Below are experts of layer 6 (counted from 0) of a mixture-of-experts language model. Rows are named router (the router's row for the expert) and show model dimensions 80-159. Each number is 128 + 32 x the weight over its row's rms, rounded and kept within 0 to 255.
After each expert's rows: a language model's description of what the expert responds to. This comes from a sample of Wikipedia text that the model never trained on.

# expert 24
router [173 132 131 165 123 152  99 144 101  76 140 116 152 114 128 167 139 112 164 155 173 135 137 154 121 163 114 125  93 119 140 184 155 131  87 110 121  91 127 169 129 123 126 120 104 126 142  70 104 202 142 156 177 125 137 114 111 122 103  98  65 120 139 111 162 164 207 158 171 107 103 183 189 109 142 104 152  95 107 162]
Description: Numbers, units and symbols in geographic or technical data, such as km, ft, °, ″, sq mi, and hyphens opening Area or Built fields.

# expert 63
router [115 104 165 169 135 118 104 135 117 162 114 117 137 153 141  80 162 145 142 111 129  65 128  93 130 122 117 138 120 134 162 118  68  60 109 115 139 164  94  91 170 130 102  83 119 146 127 155 165  82  98 166 119  81 103 131 163  63 180 135 103 116 128 167 166  99 149 119 139 141 128 134 160 197  47 130  95 165  90 176]
Description: Prepositions and verb endings linking a verb to its object, such as with, into, during, against, educ-ate, exagger-ating.

# expert 55
router [135 136 170 145 134 151 135 108  60 128 141 151 146  96  52 125 111 115 133 175 150 145 116  88 143 157 142 122 167 136 172  76 125 122 162 110 142  81  62 153 148 108 121 107  77  85 102 138 107 169  96 182 181 132 128  78 118 137 150  94 132 157  79 169 182 133 128 121 135 148 106 135  94 126 123 129 124 115 108 126]
Description: Cells in sports statistics and election tables, especially leading decimal points of win percentages, dashes, minus signs, and medalist.

# expert 8
router [119  97 147 105  99 144 172 137 106 179 112 134 129 108 109 160 143 113 126 100 187 128  86 127 120 192  75 118  97  92 158  66 175 154 111 148 171 124 129 165 118 109 128 118 164 114  89 136 152 138 163 174 115 147 117 112 138 193 177 130 169 171  99 123 160 139 137  95 169 166 148  72 140 147 124 104 125 156 195 136]
Description: Tokens inside table rows, especially venue, name and score cells after a pipe, such as Dome, Center, GF, Delgado.

# expert 44
router [160 137  80 126 164 212 117 112  96 134 198 148 146 104 112 126 116 129  94  73 112 108  75 107  75  91 161 201 143 113 158  86 105 150 151 171 125 139 138 127 130  91 128 157 182 140 134 172 133 130 119 124 179 163 174 109 161 114  67 184 134 136 135 126 146  79 101 164 103 102 163 166 119 140 147 189  43  98 179 116]
Description: Pieces inside German, Scandinavian, Slavic and other non-English names and words, such as Bayerisches, Heiligenkreuz, pitäjä, burg, ski.

# expert 23
router [162 146 105 163 147  55  76 104 167 138 122 161 108 131 170 142 132 180 121 127 160 202 125 146 145 107 106 141 116 154 135 111 131 118  83 180 106  80 168 116  96 160 163 184 148 136 118 133  75 135 159 146 133 122 115 186 132  55  98 109 107 121 103 190 152 169 114 122 146  85 171  73 139 153  97 120 135 151 102 131]
Description: First letter or piece of a capitalized name or title opening after a bracket, quote, slash or line break, e.g. "Royce", (Flemming, 'Transfer.

# expert 39
router [109 104  87  85 158  95 161 116 224 155 123 112  76 115 201 113 141 121 140 137 162 111 144 107 119 132 179 129 128 128 132 165 132 165 167 146 191  62 192 139 157 174 100 138  93 153 143 119 157 191 145 119 120 134 126 171 150 143  66 149 142  46 159 110 178 107  92 174 132 117 174 115 150 116 119 122 145 121 156 100]
Description: Quantifiers and demonstratives opening noun phrases, such as some, many, several, these, any, other, often sentence-initial in expository prose.

# expert 62
router [124 184 126 121 155 137 139 156 129  86 132 130  85  96 150 151 136 121  96  85 190  93 112 126  98 112  94  92 147 140 121 119  95 113  69  89  73 135 154 119 162 152 175 175 142  96  81 149  82 127 180 136 149  90 152 127 156 150 120 108  97 124 191 194 131 128 124 122  93 121 123 141 155 106 155 118  98 122 124 134]
Description: First pieces of split words, often Latinate prefixes, frequent in architecture descriptions, such as comp, con, trans, pediment, fanlights.

# expert 34
router [ 99 110 132  77 179 123 131 112 143  82 183  99  92 151 131 138  89 143 109 110 171  64 144 153 123 113 129 157 109 149 154  79 131 101 118 116  91 170 224 117 148 130  84 139 122  99 187 185  87 132 138 181  74  96 148 147 200 162  99 164 121 138 140 109 147 158  49 112 143 126 146  64 136  83 136  93  93 170 115 120]
Description: Hyphens joining compounds or year ranges, opening parentheses and quotes, and first letters of foreign or split words, such as Qu'est-ce, ill-timed.

# expert 38
router [180 177 168 157 113 137  85 157  95 100 112 136 151 138 160 213  98 131 126 119 135 174 126  82 100  98 113  45  68 144 144 183 153 130 204 143 108 130 156 183 130 105  81 162 143 178 177  88 111 108 169 151 133 168 100 135  47 108 122 131 176 110 119 104 135 137 145 108 135  78 105  99  83  66  43 100 146 128  91 168]
Description: Line breaks, pipes and table separator rows, especially ending tracklists or tables before headings, such as Title, Length, Starring.

# expert 14
router [116 116 160 105 109  94 180 124 110 105  80  92 112 101 105 161  96 182 117  96 116 122 165 147 128 124  85 154 143 194  97 152 127 118  98  96 141 114 138  98 129 106 181  79 146 160 102  77 122 102 165 105 141 153 105 111 118 149 152  69  91 161 110 114  88  94 128 133 113 178 128 166  78 163 183 179 144 166 147 189]
Description: Ending pieces and whole common nouns after an article or possessive in prose, such as town, school, film, victory, consortium.

# expert 54
router [ 87  86 189  50 149  99 142 150 161 154  99 102 146  99 104 142 115 169  95  80  98  83 168 164  96 123  80 165 161 141 139 148 104 143 108  78 153 123 122 149  83 125 149 118 122 191  99  85 156 128 143 110 158 158 128 124 105 163 108  82 114 163 155 130  73 103 184 108 116 111 133 123 122 167 125 169 130 131 139 197]
Description: Nouns for places, institutions and roles after the or his, such as school, station, town, club, residence, representative, and word endings like garri-son.

# expert 19
router [163  91 169 130 104 161 110 150  87 133 132 124 178 195  64  93 112 162 132  86 190 154 191 151 162 211  84  71  87 135 125 100 135 143 158 170 112  86 123 141 115 142 136 160 114 141  94 167  90  78  81 128 114 161 102 190 109  64 149 150 103 113  96 109 177 114 117 145  43 124 172 131 144 114 123 131  43 130 139 136]
Description: Personal pronouns such as her, him, them, his, she, plus single digits inside times and years in results tables.

# expert 13
router [122 116 145  99 124  68 121 170 129 191 139 152 121 127 106 176 138 108 146  77  96 137 139 164  98 107 138 145 154 107 160  96 131 122 107 108 112 157 129 121 143  87 139  73  94 161 148 109 148 103 133 149 166 157  81 106 143  73 119 117 153  93  67 159 115 107  98  57  92  87  70  99 115 161  92 146  82 135  97 153]
Description: Prepositions and clause connectors in career and life narratives, such as after, during, by, from, joined, until, against.

# expert 59
router [ 52  69 119 210 105 116 150 104  61 137  99  94 112 153  75 101  40 151 108  96 159 133 159 134 163 172 107 124 132 146 138 105 153  70  92 114 135  84 158  82 162 134 154 114 147 156  49  83 120 122 129 175  93 108 160  91 103 145 123 132  79 115 153 142 119  96 167 150  72 131 132 184 114 135 176 139 162  57 142 153]
Description: Noun endings and general nouns in explanatory science, health and technology text, such as ozone, depletion, hygiene, disease, energy, -ism, -ation.

# expert 50
router [165 111 106 116 118  58 118 107 165 135 184 131 129  85 181 118 119  82 132 103 156  99 113 147 126 108 119 134 154 102 138 199 165  51 126 121 157 148 166 130 189 140 106  64 104  88 111 123 137 146 150  94  99 170 132 130 149 150  85 163 136  75 162 117 176 139  86 114 120 222 113 135  87 156  82  92 109 125 111 135]
Description: Conjunctions, relative words and clause openers in prose or quoted speech, such as that, which, when, however, due.

# expert 18
router [110 154 144  93 171 104 149 154 104 102  78 122 171  90 110 147  93  76 145 141  71 154  79 166 149 151 171 188 118 114  97 158  98 145 102 153 149 160 111  82  76 138 135 184 158 155 162 151 139 114 138 146 193 125 174 103 162 149 124 197 124 164 102 110 130 157 130 175 163 105 137 140 128 144 110  93  96 162 101 148]
Description: Hyphens, line breaks and table pipes opening list items in sports and office-holder infoboxes, such as All-American, In office, Win–Loss rows.

# expert 15
router [ 85 127  90 146  75 162 139 107 127 123 128  98 103 171 158 172 152 164 136 163 140  87 135 118 109 121 132 152 144 108 166 113 164 136 124  88  84 158 191 114 156 139 114 130 179 121 140 115 181 109 162  91  71  90 117 170 164 121  71 129 137 178  45 175 121 167  91 159  75  94 163 112 142 151 111 123 155 129 108 190]
Description: Middle word pieces after prefixes like dis-, con-, re-, ex- in abstract vocabulary, such as dis-tur-b, imp-os-sible, embar-ra-ssed.

# expert 25
router [141 119  63 173  77 132 101 125 171 136 125 161  70 113 121 166 118 117  93 131  99 178 171  96 109 132 171 116 138  86 126 119 135 120 117  75 166 143  74 151 112 111 124 124  64  90 121 116 156 131 119 131 147 177 162 151 121 153 137 137 152 163  63 117 151 123 135 127 151 160 134  96 141  86 171 147 157  82 151  57]
Description: Short syllable pieces inside foreign personal names, especially Japanese and Slavic, after So, Ko, Go, such as ko, y, o.

# expert 37
router [175 123 142 127 155  92 112 116 200 113 120 134 160 117 110 151 174  93  99 129 170 149 113 100 137 115 145 137 161 149 138  96 104 116 147 149 150 182 162 141 145 134 119 140 143  86  98 193 160 108 144 175 183  92 111  93 156 100  56 151 146 127 135  62  93 171 173 106 156 144  96 132 151 156 117 201 147 108 130 148]
Description: Letters and syllables of romanized Chinese and Korean names, often after hyphens or initials, such as j in Yu-jin, Z in Zhiwu.

# expert 20
router [140 150 116 152 167  99 131 155  90 142 123 126  88 147 139  92 106 106 133  76 192 107 167 102  96 135 127 125 131 125 176 164 104  67 113 120  53 165  98  94 110  97  98  80 133 140 107  78 144 114 129 152 138 124 166  89 111 148 134 143  98  95 144 119 134 116 142 141 106 129  82 151 141 121 106 140  52 179 144 168]
Description: Prepositions and particles right after verbs or nouns in running prose, such as in, under, between, near, into.

# expert 60
router [148  81 168 119 166 134  59 127 169 159 162 117 118 101 110 171 189 120  74 152 145 164 190 110 118 128 167 118  49 169 124 100  79 127 123 139 146  75 110 159 198  80  95  94 130  84 125 199 144 168 118 118 100 146 141 107  94 137 155 137 117 160 151 112 134  76 156 145 187 160 169  99 120  91  36 154 150 136 148 154]
Description: Odd inner letters of uncommon English surnames and titles in tables, such as He-w-son, He-ming-way, Be-w-ley, and the word However.

# expert 47
router [101 160  92 128 147  77  95 176 130  90 130  85  72 112 156 154 111 158 150 149 139 140 164 117 101  93  85 169 141 114 155 127 114 165 141 129 109 175  84 119  76 169 134 153 131 115 116 162  78 165 136 151 172 118 146 173 144 145  95  67 126 142 157 124 102 176 123 140  91 109 134 193 149 201 194 202  80 179 137  87]
Description: Two-letter opening syllables of names and words after a space or capital letter, such as Ha, Ro, Ma, Ka, as in New Haven, Chloe, Kloppenburg.

# expert 41
router [100 175 137 146  67 114 171 110  89 114 121 120 128  88 146 152 126 101 133 159  82 105 128  66  44 132 171 173 177  55 134 108 128 137 105 166 177 188 130 130  48 125 115  90 103 165 146 133  94 106  88 120 154 160 122  96 151 167 135 145  74 162 107 115 124 137 128 162 147 114 128 170 125 148 145  89 128  94 129  75]
Description: Place names and their inner or final pieces, especially Spanish and American cities, such as Palomar, Valparaíso, Los Angeles, Boston, -ville, -shire.

# expert 43
router [ 42  87 187 119 149 153 103  81 123 147 199 107 131  97 186 109 117 148 132  95 149  98 155 101 125 114 117  95 105 147 120  45 113  87  99 119  99  36 129 153 173  59  75 184  92 167 131 124 169 132 102 147 112 161 107 128  90 154 116 117 130 127 161  78 197  93 132 112 129 103 177 123 120 130  76 128  66 161 151 106]
Description: Punctuation, table bars and opening words in bibliographies, track lists and citations, such as Volume, ISBN, It, From, commas, closing parentheses.

# expert 35
router [156 157 156 133 124 163 107 118 174  74 158 102  82  96 125 114 134 168 127 108 150  99  91 114 113 120 139 120  63 184 134 114 151 149 108 122 157 132 111 108 177  64  99 105  64  91 128 160 143 126 122 107 119  92 141 134 143 131 109  83 122  81 109  88 108  86  96 137 166 132 147 126  73 118 100 122 152 124 138 108]
Description: Coordinating words and list punctuation joining items or clauses, mostly "and", commas, "or", "but", "&", and the pronouns he, she, who.

# expert 12
router [110 136 154 113 189 139 107 141 180 118 173  78 142 129 122 128 146 130 143 122  83  90 108 144 126  91 111 149 156 185 121 186 165 140 158 182 176 112  94 121 131  96 112  57 134  84 181 110 133  38 176 111 156 109 121 113 134 105  83  67 146  84 113 100 148 142  58 121 150 193 123 175  95 168 137 102 139 112  69 103]
Description: Commas, semicolons and dashes after a noun phrase, plus linking words like and, but, including, had, were, which continue the sentence.

# expert 0
router [156 129 127  85 134 119 141 165 139 143  71 106 149 131 137 130 138  99 184 177 152  70 105 192 181 133  97 142 160  89 111 202  95 104 167  60 135 165 117 148 112 150 195 143 133 109 147 115  34 116 139 120 115  88  77 140 150 160 132 106 109 161 131 172 109 116  71 130  99 154 158  74 103  93 112 123 121 124  94 162]
Description: Digits of years and month names in date phrases, especially after in or a day number, such as 1998, 2017, January, March, beginning.

# expert 36
router [184 121 128 128  57  92 141 115 132 108 165 144 146 113 133 101  93  94 146 143 153 196  92 140 102 113  70 158 149  86 131 139 100 161 101 146  83 127  82 114  91 104 128 116 124 120  97 154 104 210  87 163 195 153 152 150 136 132 103 141 124 140 114 131  89 192 119 120 132 100 107 132 179 118 102 136 128 131 199 113]
Description: First letters or syllables of foreign place and competition names in sports and chart tables, such as S in Suomen, U20, Sweden, Billboard.

# expert 57
router [162 103 143 137 132 102 198 115 117 176 114 101  94 119 103 171 114 103 143  93  40 155 105 172 132  99  99 124 119 153 143  95 139 136 136 126 145 171 120 135 179 108  66 156 122 145 149  34 139  85 142 148  71 124  88  83  89 144 194 158 226 112  83 135 122 104 113 112 124 157 116  69 134 160 112 148  95 138  62  94]
Description: Wikipedia heading markers (==, ===, ====) beginning sections like Background or Personal life, plus sentence-final periods and line breaks.

# expert 33
router [114 166 208  92 162 142 112  93  79 131 141 138 123 153  33  55 164 121  78 164 117 130 162 140  84  96 166 120  56 193 102 177 138 167 162 130 165  81  94  82 153 112  95  83 128 109 161 121 127 106 123 134  53  99 116 122 110 113  95  91 127 137 125 186 147  99 120  81  89 155 127 146 183  95  79 122 170 130 102 186]
Description: Forms of be and have, "to", "not", -ly adverb endings, and commas after however or therefore, as in was, clearly, therefore.

# expert 21
router [137 163 142  83 160 120  75 103 162 123 173  77 114 106 166 115 153 141 136 105 122 129 161  92 132 113 116 121 123 138  95 153 106  93 143 144  52 109 144 136  76 140 172 156 131 217 112 158 167 124  84  93 113 104  79 138 181 107 106 116  87 139 124 203 159 154 109 106 132  74 108  71 130  85 111 143 150 185 100 117]
Description: Verbs and prepositions describing publishing or releasing works, such as published by, released, received praise, directed by, mainly in book, album and film text.

# expert 7
router [149  91 138 159 127 130 114 126  88 160 117 175 180 101 108 187 160 117 151 113  70 162  92 130  76  92 114 150 117 172 120 165 123 190 135  61 141 154  81 148  97 149 136  98 167 159 146 155 142 112 143 116 180 129  82 135 118 165 127  95 147 136 147 105 102 141 202 106 100 100 142 137 141 141 176 175 137 171 155 148]
Description: Possessive apostrophes after names and titles, plus sports-competition and broadcast nouns such as League, Cup, Championship, season, Episode.